{
  "balance_bias": false,
  "num_key_value_heads": 1,
  "init": "uniform",
  "learning_rate": 0.000722
}
Below are experts of layer 5 (counted from 0) of a mixture-of-experts language model. Rows are named router (the router's row for the expert), down (a neuron's output weights, with its number) and show model dimensions 0-47. Each number is 500 + 50 x the weight over its row's rms, rounded and kept within 0 to 999. Numbers have three digits each.
After each expert's rows: a language model's description of what the expert responds to. This comes from a sample of Wikipedia text that the model never trained on.

# expert 46
router:490515508596413441522466529456578462436468573531533515496573427482466469511492592475442476478585542582600480531423539506501503518504490441526514
down0:526571539474519510528502434450459570600483485433549480524523507562434414450445475566505463468568451481526510540471566546517412471473536478580548
down1:539497495542529425603508440478519426457491562480452494552425450570485455617517541529496567505480658407513448528540533512519504514545587438477497
down2:577445496501422531547558484474483479502483513505496506432563564507475527479416485593531422500584445466453442549602537475461481553474484547476560
down3:476490522457404470471524502502456582471496450627504530434557441495523503482595486546489524384496518446427404493435511562596519541550436495486509
down4:535541498460518576557494423430520460558467567567543513559494430457462488551450424578498484484454451476493544538385607596476455522494568564538525
down5:455412503530567411567537438484479512389546446554463531573508483436490534477493520501533499542482469467439542503334476402496508412504537541515468
down6:540500477501435544411541428528456474564571516512533535541531497466549440505569503417509432448515474524525423552502473569526407541573535639465478
down7:403423450449471493531460578451437521431506567485435456556425498458432500539507469446530616520400478474538483508487497458470521590545493465561556
down8:500374472438527451537509500494475465510503434502497515497395581420455511386505461546578552529448564538494603472523496386483440476466447390540474
down9:385557616397583435528597450432509478554471523549502513472502433537467503527493469516434474523413536489511531504442532561396474484617508508482457
down10:524520514513400583572572453608474472546441494491521616422418504556534539562496510407514488456548412472471548545532484571499494520555548467622495
down11:389479530516519517518427473424476496540549493488487460479399515456502503567563567503616516494427506468491442494449488524476524478526531474393502
down12:538547475586490546469487402504481468492518495528504524475450467426536568511435451535455446457422501486493417470483477457484559539568586460506478
down13:466464609533468432533469428482530496532490463521517514540494503517477469540424550482581382528398384500510515555432564585427538438496507496563445
Description: Function words linking critics to outlets in reviews, like Eric Goldman of IGN, Wendy Ide gave, plus commas and and in name lists.

# expert 44
router:477499594565412454505404504458585446411462499561524490498541498490409436498491539476439465428508572504553408571438576531487555499440507466529500
down0:449529493545495573501467554419506445527416477544515471406508533528537545493544508522565540468403536456532478458411538506474573478590395455531457
down1:488515492469625573587492557469477565576548440493544449447480514468468487484525486530554519554553538512514474452464523431531524470558519456503529
down2:523406496539471515506491506443552501430519426453487477476585504541493462534516481561552522445467328507528524493604472549476571484487476568557551
down3:491532552562526548586508498520487498589431479447488506476536471510563598578523515545567538491583618495452490391547459418517532575528528490436533
down4:458468500448476522521418530464488540489438398554484541594579524494530426470469472456489471465470455441540540447645510423456467529488537594496486
down5:537525452484489518508491587512532506538535496497547560543469520473455508539511485516452461483584615643484419495499460529466531507502554438505536
down6:536509568490455487456486532448478477507411506450557548463480456524491509477473567457483441539575557515391585423630492468479472526530468460439542
down7:585465475480634479495618557539446489521460474400491586461442394417575487473485503443521521522487435516534492441485504525462466513491467406534634
down8:462523420450578482544453535432561577683478473533516509442455462552479445463456489574536571482488532505545540467410451496602541440593513334483518
down9:497328466513444515412572452505399455424527504583483494541465511515528550524506439390490527438513404477472477451587549523564512447459513513443428
down10:500467540523514419504462449420489438395530442548561513402475657478485417408503475480490583550435317550484559574507436500446484458497429537553455
down11:534504466420549495536551427470591494582504551481492513551369528499416488489480521395491558455565453523497453488548527538483487488576536473462512
down12:396590480561495537562447544498488513449515497484414375556461434490508505548381495402466467580447459596450488456497441507434562466509439535490545
down13:522497557398532498531558572343539563450531527504500474487466494411513494538394455548440420447478548548537458548451485558398493506559565473520513
Description: Name words in broadcasters, organizations and titles, such as BBC Radio, TV, Sports, News, World Tag Team, National, International.

# expert 9
router:430509534566454463505411518472562434471527560585513496473565482506507493487459549412475428423543565568544392573441502536507609472441472479540519
down0:516632585488440506492423524502516497534445463504431427475493472597477445593498520411495493459531522532446527352412483563582580461545566502468462
down1:476548556480466524497482516473404543610524595394556492464537529523447348527527568498557339569487468511460426577561502533482506532507497501529442
down2:571495505408475597587513514508553547504450514578491442456530416452469560602492469517506594553522714516551571449457437591497429519542489490526546
down3:480570448552508488468535508376536463488482507488490441481542541503491563505528571508420429386442408491553571529478568470559570393507496424510450
down4:460472453573574520411468537483432441522475364539510447452422535499456545441481515479455478451462390442540546521392487395560582458482559518538497
down5:451437402476554521451446456456498520578499475460525411508620492489567480610530484563506538587471503593574475481512399481456496568566457606537488
down6:479400500528466519511524514489392505504413534513425542499452425484594567466458429458513593549612456648455492497515501562469373536485569486516533
down7:571438455483491455447468451494467509557416610396545506532412521481511500480528514462440589495443548465500497522537483564533502525512487540540517
down8:444502505499578575482525528568508524535462495439435437531424513556491511476617490441515498484401487518522479551579556429520462561470485569498536
down9:508457568516561543472499559568471502459503587507484433426474438450510523534463512555485532517559512482488515458521442543519518508498479534464621
down10:418516547477533453513441547519488525489515518450473468494477533514459489524447599486494515511496545541473553485472492491513500442560486410436510
down11:516514507485488463468631533370518511468484497635482537610502510567462541499532474520547409525512522519487521474525420583561540542509527515468437
down12:506490445440502574555553499535458480516476490529568459563431493570461548435530514422374467454537428550526464468490480634599537561411556522455527
down13:442576530524506449424552587408513465480475408468448417585558540600448513458447491444559504543514384440522479487496508508570580504507469466491523
Description: Words and word endings inside titles of works, awards and articles, such as Best Remix-ed Recording, The Twilight Zone, Deconstruct-ed, Memory.

# expert 30
router:429516555542432474476396563429543506472445579543558450409552483448412391469513530474408471471525595588558468575413513545566477500506498415554510
down0:578444521461384488503457532439465513486470437522521484523507506433588461466477549516625515502411474470514452498412535408493491467448420506508448
down1:621610498503572528500361520487441421505508546541417563396508505551518527455516445506485471572542567462516472484495446533539550493434485462587452
down2:422397487461457496443517476574517446427432516437534510530474492525479603505509524421509446488579468530563495541439431582510462532503478460460482
down3:553570513495502478532424442448453511460477501513449516504572456612432556527496542499597475568535472398447467550592498558554515492511533482543578
down4:423543532539469454405544556476537452539500534513496526510570594504491507486429544592514578396420505483591438496415538477590555513465427447539463
down5:508485493513500440514518520417568442478487478504530483475495427546501546495550493540535460522442591433472520464478531487516559534558429502548466
down6:554488493514554539490539470506517474483549504517545569539481540454549533451518496475598479468478585428529539456500496503564522533498523508527560
down7:502466416475533489478471480516523406472508444533441498495585527490576494475559569395543583597405431478455525477551448498609447508553513500445492
down8:528502444430511587568540583583419530501425523541590445512509466498521496467526453421593473453523655503478555450509514540437595502524559455538517
down9:501549480456466388471443488567446501543449503503524529468489546475523505519490490520513421455521485472484554513566554482531529578561482570559470
down10:442539475474465587434500526462537500455482531480494540444465471530430484438453498524442458495517534506529464438462436498473401510608411488471545
down11:408487496473420468460554507576477507505503510448489493483472539526498603541464522468572498454438643429540460528522498546526516527546507510528543
down12:465525552531501512491549577489514486502535491537453486508511503579552470542488470381426441570537584560469577469574448519518470477539437527457518
down13:486499517542442461548397529489549426589414491444450550497511515497580537467555553576466450440495620472529527461499428493518541500514506455502506
Description: Commas ending a clause or introductory phrase in prose, usually before and, which, but, who, such as "In 2000," or "the toy duck,".

# expert 13
router:456542510544480462487378575432494438450476509546543429478590468472447469495488530472457417407522558614546490520416532558528535564529513482597451
down0:539492525528499487517510599519465595482435482555484463445492376531481488577457541398566476529451403599500539491568538554485449521523507471581478
down1:381484436509515572460579459495531430470493533430545496485409514477431471530523466464447516481416448541494457528491456482585580409492537468437548
down2:455472578455452443496501412491445441554504558445523495463498520514502461605528409455512515490491519466431489558515483583435571456500558581515554
down3:515533423490519519483570520534466540541572476534530463528543550510511510437520407494558457438489730473539569489494571444530485557512429520612571
down4:509461491495500542394470533493494506468468547550556585538475548497456398531401547416531418458545296367507527547484472430498520509500485471487451
down5:498456535427565517542442535538526552473517556550553495632526427459558568507488488489530560486490464532554475465523492426614504415627487489426480
down6:491431470505451527542446447534524560486443495577466500581528529526389459531438451458603432457543476498545476464584507521539459552490500507594467
down7:552556541479517413417475488492490508535556605608494495440465417503501462561439434539438510541470534487509550573459514496506481578485476491556532
down8:468479385501479479591559571511476473474533425502569496506567485484507506574490495497496424553466557497517552552571467483536490476555526524506469
down9:556489483459549500484470547517503457503517483455479517498441533421540478546533505465537533554423489540421412439442510506433456560523428499456475
down10:561389536472536478523526509582472546535608509548513489442452466475451479557495446537490444463587486479484526555528429580550446570559494476497582
down11:419527510580463442475457502593611568533503485460537465475560493442526490466474509545490607591437621543537569452434425560542494500488468619452587
down12:534580466516428499503472530447534504491537476474400490491529492565527479585486467541579487548500468562532487433452554548527499609475464551457534
down13:480479551490507532415561431511598443510578456537445571455495506497430399455519528524464491535471488515504526525499621528480484523445402524502546
Description: Coordinating and subordinating words linking clauses or measurements, mostly and, commas, but, when, while, without, e.g. tall and weighed.

# expert 23
router:414510516516458463476402567452545469453466580523508441489562424446485478452543540424454439501473562603550416536455490585567514497484454470567499
down0:559416395485557491487466518531568498458498402483495501482456534502510503518495584508522575488567484533420439457611465529506520416521532490447534
down1:441501527560457485500559470524439510436479475456503551501537511389499567558574472526490503484393542471588454544482480503523564478517454581513501
down2:513567480461535462507504490542475511605495501459396482443522423532555514468494423495474413514488550508556436488490583545458524538513392534566489
down3:522557485507535524398480474558530514477507462463453513496494530460507398479421551548457487447550525427499485423496528486492451463577512436446502
down4:350451441462569499551496426476535523585478476533480595500583527492546493511487446464405497589456435432518463581537501521492506561503546536425520
down5:505468507527494529492552476367523433529436478495564505584451511498469569475573544442633533429550537423436579426477530446566528497457570549436523
down6:475468511471550538481541479436480485477565445465533410509477484493463449513484517508486445469530466438441456462479566512440492551515499520504472
down7:498523481504462500581462446502459523538570541558515541486411447490473531521496463537444453475478514549448552519541478474430563487475483418532506
down8:428567542510460548552439463445524433561558517496581613457425484504541578404517511459445422433528552497529565433447528488467485549573453495487542
down9:468575479423527397496562471512580474487443471562480527491577592501496430433509550417619473525513642465509499442551526455481571494479445492473543
down10:562441530554542414513487492525490517418525571511552454510547528559584460528513515379513480500636490468495564546592521492434536482569504509555471
down11:440575520533536471449442412491531465539625478440480492536533498492359483488459522496520561459465462581524539522564371653434447406472511552491558
down12:446457568530586528448549472581468440572567445470544552498544513525437424503498519459580540389454658459542444487465458552478457540475501522492540
down13:612602470428529519501523432507545496603492519475534542430479528565438480441522573442497417494580493558461568497511572583401546592444478558578547
Description: The words and, or, nor, & and list commas joining parallel items, as in Berber and Arabic, cymbals, drumheads, and drumsticks.

# expert 20
router:428520519551485463516415537511587504405440559526507437424599464436474432497512553450449509457574592568541474551429511586522508595489505498517539
down0:534532549454543461439492566493473457441458455467517544512393503474408478483388473516579607562453463451489369469527435496527570451582518451611427
down1:428455533482561583484429482520565520560561436526472534466563521479513451568459526511469524524524421556423469535556466568496550496478556535500447
down2:526572421465498535516531556524578495491483431466471551416532553502523619517591495481556465449543368438496570491504530535476469551442620488550446
down3:490448570538542513439525533549499510495487507543517420568386468491605473417497486485464462484457570460577527535486542393494525540461409505464489
down4:513470549512575465426447535462479548425561527476453450569457580502474490494457464473416568540438584504492488466513502540499544501457384506486536
down5:454564507423460523462457557484566569540543454587528469575396537534480547464456523595454450513492564459434443485555579432526526460577457482580530
down6:535525502536511484521477468523515492451445443427496454504506462450422522506551443479485500430476531497604513541492567504581412531451512458433498
down7:455462496578471481547500580539488451461497422452579468499561534428515548453468477487420559488527507514496520457475387504439528465511545594555495
down8:417553487517413578492425467533520436519483464447511707456496505563543473511499590428512499525538441465533522581464554512549467509434545463504509
down9:456526506533476519512441518548496444397447523508442554499509500554451541444470441527323516394482433362454444484497564530579393535551479387482516
down10:510464515564464429521558521511473536454488486495546453557500415508491483436568466527587528531425500522527359595532492415429478520539525499480563
down11:571502466478534569503516470506467575400547504550479569536456532552531488467519506492430435543505441587457534483439432542558443460552523482483559
down12:545618537416564469485506566577510538443527490453444430530471568539571597506490428500482497433518589487584457522530543457555491496556432381479508
down13:471487479548469480582489469498445570543493501517504475470438506460552487487597546471614438520474662556522423518523538436520463368449468532455503
Description: Periods inside abbreviations, initials and numbers rather than at sentence ends, such as p. 613, George W. Bush, R. l., 15.02.

# expert 10
router:488510610555460434451459510411520415465468540580558485489539423458462451456467485479449506446546598558543448584467503487540454552527403456575481
down0:483543500449527537442521463573439518545410488487449509504511478456538471540413469500430462495474582483517477417403402530578444510492586523523530
down1:518448465486505482441460494450476571543518535499510469491535517492437526454573555492508554454525660435562496600452508446484546450510486468467588
down2:453478460544434460504473480525419474543439541511449513517433530563438399507493509449593510587501421456493490552579525441488496481484565516516514
down3:501576508603516476508442510471522548474451595534537475454444458473532524500485558480485460473529545509509449624608488510407456510523504492581529
down4:513562385468541540514580531530617526544462452558504518626481504489513540485452456504533402508438415565392501484479484482512402496532533445478511
down5:519460518489539518442477503556495546462480542474496486526481540535499455627498524521534513591478456496564468456458511560513515531440512542367509
down6:426400477477489480540456438467547645399502486422536467463504460516422521564495437448488443540484582476599477566488447510483466474515463528508565
down7:476412583500499572419607530505552522488470531441532456489517463575403540488478487483520478512523469521477549420474509613435536522465527523487632
down8:484520459436545515453589522487543537466501547435564358613534557528409546401534544542509514555484576569588497430466534587519504447463437493518496
down9:571477525478473532480521474410578448593441527487487486475481486559552494459480433550414480441454499490533451492441494425548494449455489444505511
down10:498449548561422548525483408493596424542512627553485458452541562506568543439492451508452375511389463490513544536456482462485437444565525530497455
down11:477475504429488479627486482481567601555479565611378544463489487479475554532438418554531426510538491534474472525526478514523472520432502444487498
down12:524502424528488494458518445439509526579448424521452465386479454502472536508557437580508495460614442456380476562591433515530548488569578483517485
down13:582440492510528551461408453493567424611466507550486549515517401498514455396486406535506498445448409537550478471315394487578489454521528489433520
Description: Final head nouns of proper names of events and institutions, such as Russo-Turkish War, French Open, World Cup, Liberal Party.